Weights of a small mixture-of-experts language model, trained from scratch on English Wikipedia.
Size: 13 layers, vocabulary 8192, 46M parameters.
Below are experts of layer 4 (counted from 0) of a mixture-of-experts language model. Rows are named router (the router's row for the expert), gate (a neuron's input weights, with its number), up (a neuron's input weights, with its number) and show model dimensions 192-223. Each number is 128 + 24 x the weight over its row's rms, rounded and kept within 0 to 255.
After each expert's rows: "comes after" lists some tokens at least twice as common just before its tokens as in all text. This comes from a sample of Wikipedia text that the model never trained on. Tokens count by the router's weight.

# expert 30
router [153 135 152 102 124 102 111 111 160 172  98 157 127 133 123 120 104 140 127 144 111 106 147 146 145 131 105 160 115  65 152 140]
gate0 [131 134 132  98 136 116 137 143 148 157 106 168  81 124 156  96 163 134 116 144 114 115 146 159 133 168 125 144 114 133 165 156]
up0 [144  81 155  83 120 146 172 120 153 135 151 134 147  96 141 168 105 102 156 122 142 171 127 165 111 152 140 114 165 138 103  86]
gate1 [162 142 161 102 148 139 128 146 139 162 107 154  89 119 115  95  94 157 161 113 108 115 146 160 149 132 133 150 116  85 155 142]
up1 [119 121 138 104 124 151  96 120  82  95 123 147 124  87 151 112 164 122 113 135 106 100 122 115 105 105 129  98  90 149 127 106]
gate2 [132 128 127  89 139 129 109 150 125 121 125 178 127 140 150 138 117 140 178  93 109  90 150 147 148  96 111 151  98 138 140 160]
up2 [ 90 129 121 110 120 146 116 117 110 115 119 151 133 114 139 122 146 149 136  80 154 113 158 155 101  99 117 123  90 107 125 139]
gate3 [155 148 152 114 155 111 134 144 167 174  97 153 111 159 141 100 122 140 166  83 111 140 178 176 148 154  89 134 126 118 136 119]
up3 [ 91 173 124 114 158 104  90 111 135 142  96 129 162 140 112 107 101 128 160 124 104 141 126 124 122  97 150 146 112 130 145 130]
gate4 [122 150 155  92 143  88  97 116 164 108  94 135 101 143 154 114  94 147 151 141 117  95  95 120 170 137  98 132 139 131 177  91]
up4 [112 142 133 159 121 164 142 104 103 159 130 146 148 128  91 160 138 142 142  94 130 106 169 141 138 152 136 114 109  92  87 151]
gate5 [161 165 157 127 128 115 105 149 151 148 119 127 111 148 146 105 123 128 140  78  76 125 149 153 154 143  98 109 125 105 161 134]
up5 [126 119 133  97 122 112  88 160  85 118 147 104 129 166 152 152 133 126 135 147  96 124 166 147 111 147 129 160 127 125 142 104]
gate6 [143 164 117 105 113 112 100 122 114 158 135 117  94 138 161 113 139 117 114 105  95 124 125 151 132 134 111 142 109 128 160 108]
up6 [172 136 139 153 102 148 155 116 166 117 136 175 131 135  95 113 120 153 124 113  82 107 154 148 147 129 131 145 153 101 142 120]
comes after: " ", "1", "2", "9", "0", "8"

# expert 20
router [139 152 162 105 132 103 103 122 156 162  96 161 113 141 133 109  90 151 140 118  98 102 148 153 159 129 115 154 133 101 166 165]
gate0 [127 150 138  94 143  74  81 140 134 150 110 162  97 158 125  94 120 145 166 100  89 103 149 156 163 132 119 131 117  96 159 121]
up0 [133  94 115 123 147 118  89 185 118 120 136  92 169 125 143 122 125  93 171 127 133 171 120  78 111  90 148  94 140 164 117 118]
gate1 [159 132 142 128 129 131 141 130 115 114 104 140  80 134 153  96 127 120 135  89 107  96 138 109 166 128 102 162 142 124 100 160]
up1 [ 91  95 126 149 124 168 120 106  69 114 177 123 123 105 113 140 138 118 105 126 180 145  97 147  85 114 134  84 147 178  85 130]
gate2 [156 133 144 107 128  99 101 112 128 151 118 147 109 148 106 118 116 140 136 125 113  82 129 220 152 129  82 165 113 109 151 163]
up2 [122 109 159 132 111 154 136 102 156 124 129 129 112 133 157 190 154 135 151 138 167 113 102 107 162 171 102 126 115 100 124 149]
gate3 [176 166 150  87 108 131  95 128 112 131  77 156 104 134 118  98  96 158 139 115 124 121 173 120 153 135 119 182  81 135 135 132]
up3 [166 129 106 102 111 127 129 124 101  89 111 115 133 162 130 111 134 143 131  95 107 102 123 133 130 145 122 176 107 145 160 106]
gate4 [145 120 145 115  86 120  91 149 135 137 112 121  93 141 128 116  94  73 152 121  98 123 162 167 123 138  77 157 135  99 171 121]
up4 [140 161  96 147 157 131 126 165 122 121 113 144 166 117 108 151  93 103 138 120 116 168  79 101 108  88 127 172 146 138 133 107]
gate5 [146 134 145 104 182  63 156 126 149 146  97 115 133 141 141  84 117 175 131 152  77  73 138 155 135 109  92 168 129 112 152 117]
up5 [ 82 114 119 121  48 143  88 156 139 118 125 150  93 142 127 145 114 150 161 102 144 166 132 113 142 134 151 143  84 119 119 160]
gate6 [142 108 164 104 137 108 101 109 151 148  95 140  95 153 112 128  97 120 176 113 124 102 143 132 176 144 101 188 113 131 123 129]
up6 [133 131 100 158  82 151 183 172 145 154 153 133 106 118 166 128  86 130 159 161 127 121 113 112 125 137 148 138 125 118 112 164]
comes after: " ", "\n", ".", " (", "–", "=="

# expert 31
router [146 140 158  94 122  99 107 105 157 152  95 162 115 145 123 104  91 150 135 120 104 106 146 152 169 131 115 155  97  88 166 141]
gate0 [ 91 103 117 135 109 110  98 155 151 161  99 141 100 160 148 138 102 145 145 146  99  90 165 158 159 117 123 111 101 100 161 110]
up0 [103 100 114 138 157 114  98 157 152 155 145 141 147 163 162 153 125 147 155 132 113 102 144 103 145 137 130 126 123 148 142 121]
gate1 [138 148 173 158 115 117 122 190 133 162 110 145 149 141 133  96 110 152 147 100 113 109 139 134 135 101  98 129 133 141 120 135]
up1 [ 84 162 153 157 118 150 162 156 125 130 153  81 121 114 121 105 143 118 119 127 117 122 111  98 146 126 167 156 144 142 117 101]
gate2 [133 119 118 141 100 111 113 158 132 151 108 146  90 137 128 114 107 148 142 111 120 100 155 164 120 104 127 110 159 170 130  81]
up2 [135 134 118 111 117 144 121 161 105  76 139 102  93 101 157 166 121 141  97 164 127  72 112  92 155 174 126 139 127  86 145 124]
gate3 [122 164 129 107 136 144 133 159 171 146  93 168 101 138 136  62 146 112 162 161 119 105 128 120 154 147 116 135 122  93 119 145]
up3 [156 158 134 108 110 147 127 114 145  96 149 154 135 170 108 126  97 140 113  98 106 124 121 151 123 173 161 130 157 129 126 146]
gate4 [151 158 134 118 140  96 116 130 135 128 105  96 134 138 147  81 112 142 139  94 144  99 139 160 139 144  97 155 160  99 139 136]
up4 [159 119 118  87 122 105 101  96 146 181  97 131  97 116 129 132  91 175 125 118 154  93 131 124 169 168 150  91 127 144 130 146]
gate5 [164 144 139 120 114 107 110 131 150 129 111 145 123 133 159 138 111 158 159 113 101  87 152 152 125 123 115 144 116 135 145 161]
up5 [130  97  84 126 159 106 114 123  88 148 139 155 128 156 129 152 126 124  74 104 130 152 109 109 101 130 150  95 144 121 111 126]
gate6 [134 129 119  94 147  97 124 120 127 167  91 170 108 148 127 108 124 158 150 134 125 113 153 143 142 131  91 140 158  91 134 113]
up6 [103  99 131 130 138 176 163 131 109  90 177 107 124  84 120 102 190 108 156 105 126 150 131 149  84  86  84  57  95 129 121  77]
comes after: " ", " of", " in", "2", "'", " for"

# expert 23
router [155 153 154 107 138 101 115 122 163 155  95 167 110 129  98 111  94 152 125 123  99 100 149 146 163 130 110 153 119  91 175 131]
gate0 [141 144 112 138 150 110 102 130 133 135  77 154 112 172 140  95 113 187 152  93 105  86 112 121 144 126 110 156 154 138 104 147]
up0 [135 141 137 150  66 124 135 172 132  86 130 122 124 110 135 134 118 132 154  96 157 124 182 169 129 136 109 136 143 118  92  99]
gate1 [166 126 141  82 187 120  81 150 129 157  95 161 133 172 145 134  77 154 145 145 134  97 133 173 139 126 127 160 163 118 171 148]
up1 [124 160 126 141 122 150 183 115 102 136 143 138 196 131 152 149 139  99 158 138  92 152 112 114 134 128  98 124  98 104  97 138]
gate2 [115 136 137 108 179 116 109 137 134 152 103 116  98 130 124 137  73 149 124 128  87  98 175 119 106 135 108 151  96 128 179 130]
up2 [126  86 120 128 155 147 145 153  97 128 117  88 140 124 103  95 150  95  89 139 128 124 132 130  90 109 123 131 137 127 128 117]
gate3 [149 142 163 103 133 110  93 152 162 177  93 167 108 146 119 113  84 154 133 111  91 134 120 162 137 118 124 148 140 117 179 158]
up3 [158 137 172 119 110 126 136 148 134 124 102 114 115 135 150 115 102 131 127  78 121 139 113 144 134 113 105 175 134 114 157 134]
gate4 [131 113 125 109 140  82 106 149 145 138 118 167  90 130 146 173 109 152 161 128 137 105 133 121 136 171 119 135 157 164 108 135]
up4 [131 147 113 107 103 166 118 121 109 123 141 102 125  90 152 116 174 143 121 195 165 116 132  93 105 123 132 106 111 186  81 127]
gate5 [166 136 111  93 149 108  91 131 136 160 105 183 114 136 134 112  95 160 133 116 152 119 156 136 170 138 119 168 120 142 146 172]
up5 [140  92 123 116  98 149 138 137 118 182 136 101 116 103 172 111 147 104  73 151 107 157 154 134 127 132 122 129 124 156 136 125]
gate6 [140 157 137  91 133 111 107  82 135 154 148 172 145 145 176 101 120 153 174 153 141  98 126 115 160 167 119 144  74 121 130 156]
up6 [116 140 145 101 128 114 131 133 143 156  97 129 121 125 118  82 131 125 153 102 109 128 118 138  88  92 110 133  99 140 147 116]
comes after: " the", " |", " a", " The", "|", "The"

# expert 22
router [148 151 150 104 147 104 102 116 156 157  93 154 109 145 118 108 100 155 135 126  99 105 155 143 161 134 111 154 112  99 162 158]
gate0 [157 111 167 106 138  98 101 121 141 162  75 164 121 167 131 106 101 141 129 106 128  89 102 134 145 115 107 154 116 116 159 114]
up0 [143 114 133 147  95 136 144 145 126 145 115 115 129 111 140 146 137 117 129 141 158 109 151 141 146 139 186 111 126 151  99 118]
gate1 [118 156 154 127 131 102  98 120 144 121 102 164 100 139 115 102  99 146 150 135 109 120 119 137 158 123 138 162 130 139 177 134]
up1 [112 111  91 111  83 166 114 155 124 134 132  84 141 127 139 138  96 150 115 137 120 141 124 150 114 113 157 117  84 112 179 182]
gate2 [119 130 107 111 161  88 109 161 121 133  99 140 146 170 126 139  91 113 142 136  94  93 134 108 147 126 141 133 158 158 136 112]
up2 [138 100 125 120 180 151 111 138 141 184 164 111  98 164 142  91 107 107 143 127 126 126 184  94 124 161  85 171 161  83 133 134]
gate3 [137 125 143 107 133  96 116 121 143 127  90 131 159 159 189 103  94 181 154 110 114 100 133 147 140 165  67 143 157 104 126 159]
up3 [ 84 150 102 130 112 135 135 133 139 172 118 154 136 123 122  98 163 138 132 122 101 161 170 131  92 147 125  99 100 124 163 151]
gate4 [117 106 142 125 150  94  93 127 161 146  94 115 110 128 144 116 116 129 157 126  83 140 150 163 125 133  82 128 141 118 142 136]
up4 [152 111  85 115 117 141  95 140 113 132 158 153 101 151  82 143 125 159 124 137 108 130 134 152 106 106 129 124 121 174  96 112]
gate5 [121 175 146 130 136  97 101 123 158 127 113 164 117 143 104  82 137 140 117  99 125 103 139 130 159 143  64 138 137 111 144 146]
up5 [105 114 134 125  97 170 163 107  92  83 152  84 138  90 122 148 114  84 123 110 122 148 111 141  86 149 162 139 138 159 148  86]
gate6 [126 159 145 122 110 132  74 142 151 153  96 159  80 152 132 109 121 152 153 138 101 100 158 125 151 124 113 131 125 118 133 124]
up6 [145 127 158 147 149 108 120 104 157 169  91  94 138  88 126 130 141 113 136 135 115  87 165 149 110 155 103 158 116 143 133 163]
comes after: "-", "–", " the", " a", " (", " and"

# expert 5
router [146 135 141 107 128 100 103 119 149 167  94 159 106 136 117 104 103 151 128 124 108 109 144 138 154 116 134 161 105  84 169 145]
gate0 [154 147 133 122 143 116 131 156 174 121 106 160  80 136 147  90 131 172 136 117 129 100 118 146 170 131 146 138  92 138 151 158]
up0 [134 167 156  94 134 130 119 160 146 115 141 120 114 160 132 119 129 141 124 136  99 106 123 150 164 134 133 136  94  87 123 156]
gate1 [138 149 184 126 142 110 111 101 161 113  99 138 136 154 141 110  49 152 132 115  85 129 108 131 172 147 123 162 115 146 139 155]
up1 [137 118 173 112 116 145 123 110 166 132 106 127 134  74 117 149  68  74 115 154 115 146  90 129 146 125 152 108 120  72 130 142]
gate2 [129 125 120 136 129 114 126 108 121 132 108 150 131 124 103  90  97 107 155 114  74 112 167 141 176 121 124 141 157 123 103 150]
up2 [145  99 169 162  74 129 133 110 154  66 127 111 161 117 167 123  77 128 169 134 129 135 128 143 105 171 100 102  88 102 135 138]
gate3 [116 174 151 106 122  85 138  91 129 109 105 128 140 171 160 115 103 118 154 146 117 138 154 139 133 163 113 142 132 148 122 121]
up3 [109  97 137 139 151 127 166  97  84 111 162 120 138  84  93 166 100 115  99 144 157 139 103 128  99 121 121 132 133 147  94 136]
gate4 [ 92 125 157 105 142 121  99 108 157 151  80 117 133 158 149 111 107 123 142 125  96 124 125 131 155 175 107 125 102 142 176 111]
up4 [128 125 126 129 130 123 162 101 121 123 124 155 182 120 158 135 139 145 130 119 120 107 164  76 134 100 113 115  97 140 150 146]
gate5 [137 125 123 156 115  98 129 155 124 155 145 169  79 136 142  95  78 134 151  80 164 127 138 110 135 158 153 133 110 102 140 126]
up5 [164 148 150 163 135 114 135 125 151  93 147 102 136 120  82 153 130 107 120 114 167 145 143 145 121 125  97 138 172 143  85 138]
gate6 [117 159 131 123 154  99  93 146 159 123  90 133 127 173 132  90 106 157 140 113 120 121 142 143 139 125 149 130  95  92 149 150]
up6 [131 143 138 106 171 111 154 105 142 106 129 118 106 131 189  85 174 138 165 116 110 108 156 151 161 136 133 108  93 123 104  76]
comes after: "\n", "2", " he", "==", "ra", "li"

# expert 8
router [134 156 161  96 135  67 103 143 144 156  95 185 117 142 132 107 111 174 132 130 117 106 133 175 149 133  98 143 138 111 154 147]
gate0 [152 138 137 121 165 134 148 139 152 138 109 181  86 151 137 133 117 132 149 133 113  98 130 139 161 141 119  97 115 105 129 125]
up0 [ 81 142 161 152 125 155 175 101 126 131 122 141 148 117 149 110 147 144 136 169 112 124 105 146 118 177 113 117  94 120 146 165]
gate1 [167 103 129 102 160 115 107 129 153 162 121 161  82  92 163 107  90 170 133  83 115 122 131 158 143 112 124 121 132 128 131 101]
up1 [150 107  98  94 110 136  95 131 149 124  84 142 102 141 126 145  93 109 100 123 115  98 100 149 160 116 115 136 147 108 127 112]
gate2 [127 133 114 105 163  97 134 136 144 142 113 229 116 157 113 108 109 151 152 108 133 117 152 127 143 175 118 178 155 113 147 162]
up2 [159 162 141 172 138 131 106  99 132 106 116 125  95 159 198 156 114  99 150  91 148 103 107  98 117 153 108 164  98 128 119 145]
gate3 [147 105 128 132 101 116  97  82 158 128  91 121  93 178 147 124  77 109 148 132  96 114 161 145 137 145  96 146 158 100 163 109]
up3 [143  57 118 134 129 115 132 161 127 102 128 133 159 175 139 156 142 102  86 102 146  98 129 116  98 136 106 127 169  88 143 145]
gate4 [146 175 140 118 164 120 124 152 147 172 137 131 100 150 147 142  83 155 133 118 108 132 136 125 143 110 145 135  82 127 144 171]
up4 [120 155 126 151  98 123 137 177 118 116 123 118 131 135 155 157 129 109  94 119 159 151 146 138 101  94 128 113 111 146 117  90]
gate5 [140 122 139 103  85 114 150 119 158 149  96  95 124 142 161 130 136 115 132 156 127 115 179 138 153 128  64 143 132 158 153 128]
up5 [126 127 124 105  87 147 145 120 128 138  99 154 134 137 121 121 147 155 158  91 101 148 158 149 115  91 110 137 103  85 152  89]
gate6 [151 174 133 101 130 105 130 112 169 153 105 156  94 149 103 143  88 151 146  95  64 141 144 134 128  92  93 145 108 111 156 175]
up6 [125 117 127 159 151 125 148 175  92 101 126 123 139 129 154 133 127 102  92 128 166 146 106 114  74 137 132 133 163 149 101 106]
comes after: "\n", ")", "ed", "'", " at", " on"

# expert 10
router [148 143 155  97 130 102 110 128 157 156  92 160 111 144 112 112  95 153 137 117 100 105 151 148 158 139 108 150 127 101 169 160]
gate0 [134 160 130 116 133  98 117 152 143 156  90 135 117 173 166 107 114 156 135 132  88 101 109 146 144 128 141 160 137  78 126 161]
up0 [164 134 125 123  99 114 123 138 130  79 103 104 117 138 130 157 151 110 123  99 101 127 129 154 139 120 113 152 144 109  98 116]
gate1 [145 134 163 119 126 108 146 161 151 149 114 168 110 130 127  78 140 156 168 118 104 116 136 141 156 163 117 155 125 115 155 148]
up1 [166 160 155 100 117 140 159 105 132 181 140 137 124  98 112 102 123 108 224 105 142 128 108 153 141 135  82 155  85 131  88 132]
gate2 [115 156 159 106 140  93  95 154 166 148 107 143 104 167 144 105 133 155 117 143 119 100 126 154 157 149 148 159 154  93 149 149]
up2 [171 153 100 152 158 160 132  84 112  86 167 155 132 107  93 114 144  63 176 121 125 130 104 128 112 126 102 103  83  91 118 110]
gate3 [155 140 166 112 127 146 115 142 132 146 118 157 131 120 115  98 120 147 138 113  96 109 152 122 151 107 127 155 107  93 144 156]
up3 [151 139 138 141 136 114 109 120 141 127  92 167 115 118 147  74 163 149  75 104 133 115 131 140 132 107 144 161 121  93  91 199]
gate4 [155 132 140 107 181 124 106 121 141 145 106 153 114 149 178 121  85 163 143 148 103  88 158 155 153 122 109 178 130 123 139 147]
up4 [155  91 129 126 135 128 137  99 110 149 113 117 128  86 104 133  77 119 118 135 112 134  85 131 141  91 139 188 137 145  77 108]
gate5 [117 110 167 103 173 117 108 143 166 163  99 132 120 134 157 119  90 148  97 111  86 136 115 152 177 137 148 179 103 127 152 156]
up5 [162 174 138  94 147 112 161 166 110 117 129 139 124 136 147  87 144 126 146 107 121 125 128 121 109 127 148 124  93 112 174 168]
gate6 [136 124 156  93  92 119  92 119 152 136  83 142  99 155 151 128  93 169 161 107  86 106 143 179 156 158 123 151 145 138 145 132]
up6 [133 140 123 110 154 129 123 126 128 151 134 161 119 133 156 132 130 148 125 167 109 106 120 144 111 119 150 153  91  95 145 142]
comes after: "0", "9", " in", "1", "2", "8"

# expert 1
router [127 120 139 104 122  92 107 121 149 153  75 160 123 120 133 113  64 149 125  92 110  97 142 136 151 130 121 148 121 120 174 137]
gate0 [155 141 131  92 145 137  94 170 149 144 106 164 102 134 172 121  78 150 127 125  91 109 144 174 134 113 100 117 123  93 130  97]
up0 [167 128 153 125 131 147 154 126  85 126 165 153 159 114 110  93 134 107 149 171 113 142 121 128 125 127 103  90 159  95 159 109]
gate1 [133 143 133 106 167 117  72 118 138 161 101 145 101 176 132 110  76 169  94 102 126 137 140 108 177 136 114 120 132 149 125 131]
up1 [ 98 133 135  84 165 118 105 100 157 157 100  97 106 129 166 147 120  93 153  86 124 128 150 104 166 139 149 128  94 106 142 109]
gate2 [168 146 135  86 117  94 117 130 175 115 150 130 138 128 141 130 117 108 153 117 144 135 127 131 195 119 136 128 127  97 142 119]
up2 [108 135  92 107  87 145 115 156 103 100 119 117 146 166 135 159 130 111 135 103 156 140  94 135 118  89 144  84  98 145 149 103]
gate3 [127 141 157 100  96 130 113 174 160 129 113 160 113 154 121 134 127 121 126 115 113 126 137 194 133 147 104 145 148 120 160 144]
up3 [131 145 137 145 119 121  89 125 139 148 128 167 103  92  90 123 124 150 111 106 138  94 165 130 121  76 108 109 128 145 149 112]
gate4 [128 128 136 110 146 121  99 114 147 137 103 123 123 151 155 145  97 122 113 104  64 138 116 140 130 136  93 118 112 100 130 109]
up4 [103 114 180  93 122 110 109 161 126 166 140 107 116 160 165 115 152 115 122 116 122  91 117 147 118 122  98 149 150  84 103 143]
gate5 [150 140 122 101 164  91 103 139 158 131 106 173  95 132 159  82 100 130 166 134 133 141 116 126 136 174 102 135 131 131 123 118]
up5 [140 154 162 109  77 122  74  79 119 108 160 115  98 152 110  76 134 151 128 157 112  91 169 145 142 140 101 115  74 118 162  81]
gate6 [131 147 102 104 120  99  92 156 147 118 145 112  92 162 143  98 151 141 158 105 136  88 147 159 138 170 113 130  81 101 114 124]
up6 [124 114 133 159  86 113 151  98 118 103 144 100 141 106 112 147 105  80 127 126 152 118 129 108 130 104 122 177 115 129 103 174]
comes after: " |", "|", ";", ":", " in", " /"

# expert 13
router [146 181 151 106 125 102 116 112 160 165  96 160 114 131 124 119  84 160 124 129 102 108 144 140 147 120 105 148 128  85 155 143]
gate0 [132 117 121 103 129  90 103 136 145 149 103 135  94 124 132 109 129 104 111 113  97  94 149 161 145 159 144 156 138 101 155 143]
up0 [122 119 140 134  69 149 132 127 122 123 119 121 139 103  94 128 150  93 153 127 143 136  85  91  96  91  90 120 150 170  97 150]
gate1 [137 136 144  91 133 118 130 144 139 115 111 146 119 136 145  92 103 134 110 119 134 102 119 107 168 161 139 145 134 131 153 164]
up1 [121 121 129 127  77 139 152 141  98 109 138 102 143 151 163 153 121 120 156  95 171 150 121 109 102 125 152 118 167  93 120 156]
gate2 [113 118 141  89 114 108 130 125 176 133 131 138  93 149 132  95 131 142 140 136 127  81 136 138 139 164 143 145 125 115 170 124]
up2 [ 91  84 143 130 145 104  87 117 153 130 138 139 129 132 104 122 107 108 114 103 127 112 178 125 151 169 176 129 113  94 162 132]
gate3 [120 127 166 103 129 128  96 159 153 168 113 150 108 141 135 116 108 169 117 143  85 123 156 171 147 101 113 165 141 127 137 133]
up3 [100 163 102 148 144 115 145 148 121 148  79 167  96  86 175 100 111 176 171 120 112 126  80 137 149 156 149 128 140 171 119 178]
gate4 [110 134 134 113 153 111 125 151 132 130  96 158 121 117 168 101 109 162 158 175 119  96 131 161 166 136 128 155 148 106 153 144]
up4 [132 145 139 140 131 108 120 166 100 136 125 137 156 114 152  99 110 108 134 158 173 139 160  99 104 123 162 168 123 120 156 156]
gate5 [108 109 123  98 127  96  96 149 158 126  95 137  94 148 145 154 100 154 156 146 108 102 100 149 163 105  94 152 109 151 167 152]
up5 [141 160 144 135 132 151 156  99 105 140 151 123 164 124  87 132 141 113 128  93 157 154 150 126  92 143 150 110 143 131  95 123]
gate6 [110 159 152 133 154 132 113 124 170 105  90 135 127 125 118  99  77 137 138  96 128 133 144 135 179 149  89 137 113 128 108 123]
up6 [145 135 138 112 125 115 158  96 127  92  99 122 164 160  83 145 109 103 133  95 110 138 139  99 109 159 107 138  82 161 114 115]
comes after: " ", "1", "2", "'", " $", " Ha"

# expert 7
router [162 146 151 109 152 100 118 131 161 172 107 173 117 159 124 115 110 158 131 126 112  99 145 150 179 119 113 162 105  98 179 132]
gate0 [156 141 112  98 112 121 103 170 164 137 127 146 135 139 145 150  82 112 163  95  75  85 134 122 176 178  90 163 112 113 127 130]
up0 [104 130  92 142 146 148 156 136 141  94 114 120  98  96 161 129 102 156 110 106  94 168 116 101 121 161 165 102 147 109 178 139]
gate1 [171 165 154 122 143 124 114 168 127 128  95 144 117 145 152  83 122 147 176 100  77 115 138 162 139 148 123 153 135 132 120 150]
up1 [138 182 120 119 127 120 126 149 116 146 109 134 136 144 125 114 129 118 108 130 124 100 163 150 118 117 149 170 159  90 101 110]
gate2 [125 138 155 135 131 124  86 162 144 114  84 134  96 141 130 115 113 143 143 137 123 109 110 153 172 161 126 149 140 107 151 159]
up2 [111 142 109 123 140 159 133 134 111 151 131  86 150 119 107 171 110 108  86  98 115 152 169  92 141  93 112 110 155 158 124 128]
gate3 [132 181 151  96 137 111 102 125 137 145  95 159 104 137 154  87 118 161 175 156 121 105 121 162 164 139 116 145 122 111 124 131]
up3 [161 145 150 129  98 142 142  97  87  91 153  94 113 123 104 156 111 113 126 130 170 132 153 124 126  92 139 109 169  98 125 136]
gate4 [153 132 163 101 112  88  95 146 179 147 108 165 125 143 152 113  89 160 108  90 117 124 156 156 143 128 109 143 106 111 166 123]
up4 [ 97 147 125 121  85 103 130 120  87 143 122 150 131  99 123 147 155 115 129 178 161 128  93  90 109 157 154 102 106 125 125 110]
gate5 [110 142 139 131 128 118 111 141 126 122  97 154 104 135 157 121 149 163 128 113 105 113 120 148 179 140 129 105 127 104 130 114]
up5 [ 83  79  87 148 174 156 123  95  82 127 154 150 115 147  98 111 166 136 147 119 174 148 135  80 151 125 119  90 150 160 148 146]
gate6 [103 135 102 140 160  96 137 139 157 142 103 167 112 140 127  97 102 152 150 135 110  89 121 137 165 137 110 157 159 143 164 120]
up6 [170 129 145 113 159 114  90 146 163 152 145 137  92 112 141 139 146 145 143  84 125 119 163 131 158  93 131 145 148 162 138  85]
comes after: " |", "|", ",", ":", " a", ";"

# expert 21
router [149 151 153 102 136  96 102 126 158 155  92 158 107 151 130 103  93 151 137 116  98 103 149 152 160 141 108 150 118  99 165 149]
gate0 [106 157 139 105 150  89 101 132 125 165 106 135  97 147 142 132 104 163 129 121 117 108 115 167 170 116 163 162  87 102 147 159]
up0 [ 84 151 105 107 131 118  98 126  76 108 138 113 127 139 140 120 146 125 121  95 128 131 100 152 128 113 161 130  96 117  99 154]
gate1 [147 144 170 146 150 146 106 142 154 156 147 138 105 118 139 110 118 172 108 122 105  79 177 164 132 112 133 141 118 127 132 125]
up1 [145 127 163 128 101  97 143 107 151 137 110 160 142 145 123 114 146 115 115 101  85 121 139 173 109 126 129 151 164 106 195 155]
gate2 [126 135 135 107 139 111 127 127 148 140  89 137  98 125 157  78 124 130 145 125 129 102 149 163 155 172 104 136  91 110 140 137]
up2 [112 141 101 152 176  88 110 100 105 172  91 125  87  80 154 132 108  89 129 111 140  99 143  86 133 149 130 138 160 136 121 109]
gate3 [158 156 122 131 163  92 117 110 135 146 113 114 104 192 112 105  98 145 125 139 103 101 130 130 126 114 121 161 122  88 142 144]
up3 [127 144 158 120 115 101  96 128 130 162 132 136 115 121 128 156  84 129 123  86 116 101 133 103 103 154 101 151 104 110 127 145]
gate4 [157 150 156 100 120 129 121 171 159 142  90 143 100 143 145  86  77 138 124 142  94 107 148 129 151 147 105 170 106  78 120 169]
up4 [163 109 134 121 158 113  81 139 116 108 127 139 139 118 129 141  87 111 130 143 115 129 126 124 131 103  91 139 112 149 117  97]
gate5 [178 124 161 130 167 108 126 197 151 165 112 138 117 165 116 102 109 152 137 121 117 101 157 181 136 128 139 151 132  69 115 164]
up5 [166  80 138 104 139 149 114 113 136 153 109 117 138  81 139 158  78 125  97  99 135 140  95 138 158 124 101 125 141 151 116 131]
gate6 [142 121 163  77 134 129 101 123 145 171 109 136 106 138 141 101 106 141 133 126 109 115 141 134 162 131 113 162  79  80 167 157]
up6 [123 104 107 145 176 133 148 151 140 101 138 114 113 113 108 140 136 108 105 144 151 136 136 113 122 104 143  93 157 155 115 102]
comes after: ".", "\n", " in", "==", " of", " ("

# expert 14
router [145 150 154 104 141 102 102 119 156 158  98 169 109 142 130 105  92 148 140 104  97 102 154 148 157 145 116 152 130  96 161 152]
gate0 [124 157 129 166 138 116 104 152 149 135 130 136  98 120 114 114 115 104 159 139  88  84 160  88 136 142 127 111 124 104 157 129]
up0 [162 126 110 153 141 148 121 163 101 106 137 146  94  98  91 118 118  96 113 105 145 120 152 150 117 110 142  96 107 156  93 141]
gate1 [132 109 163 127 100  99 117 123 131 164  88 137 101 138 121 125 106 176 144 111 113 124 148 146 179 134 132 170  99 102 152 168]
up1 [114 116 153 110 121 100 113 120 162 136 140 155 116 110 110 157 105 149 122 175 100 157 147 123 134 156 102 157 164 117 148  89]
gate2 [133 123 140  96  96 122 109 129 158 164  99 146 110 112 167 126  81 128 129 130  77  84 136 158 147 134  81 142 117 129 137 167]
up2 [129 129 120 121 107 161 153 179 144 131 107 119 128 128 106 156 191 126 129 156 149 159 131  90 111 108 120 124 151 131 112 118]
gate3 [138 124 135  89 140  91 141  92 135  98  96 144 158 126 157 161 130 152 132 155 135 101 124 121 134 120 112 122 123 100 144 110]
up3 [115 131 165 104 154 145 151 173 125 146  81  92  82 139 143 137 118 128 101 113 121  95 150 133 147 127 139 105 121 163  88 127]
gate4 [108 143 133 136 131 118  90 134 126 152 101 162 114 141 150 125 120 119 166 135  97 130 160 173 128 149  96 155 117  96 164 137]
up4 [121 145 172 129 113 145 100 132 110  82 125 150 144  93  72 163 106 118 129 130 135 136  82 101 121 104 159 144  91 116 142 109]
gate5 [141 138 141 108 139 104 143 187 175 183  83 133 110 156 129 115 128 137 124 145 133 110 119 165 161 128 107 156 154 107 146  96]
up5 [122 144 154 129 129  92 144  99 122 144 110 121 134 148 120 175 166 119 155 116 125 111 147 141 157 101 104 110 151  94 140 139]
gate6 [127 104 148  92 110 113 110 125 139 183  83 134 109 140 155  92 116 160 146 110 116 117 165 156 129 127 118 113  75 111 140 129]
up6 [116 156 101 160 138 167 160 105 140 106 127 108 105 170 132 109 127 112 100  96 117 145 161 100  82 123 145 117 130 130  97 100]
comes after: ",", " |", " the", "|", " and", " in"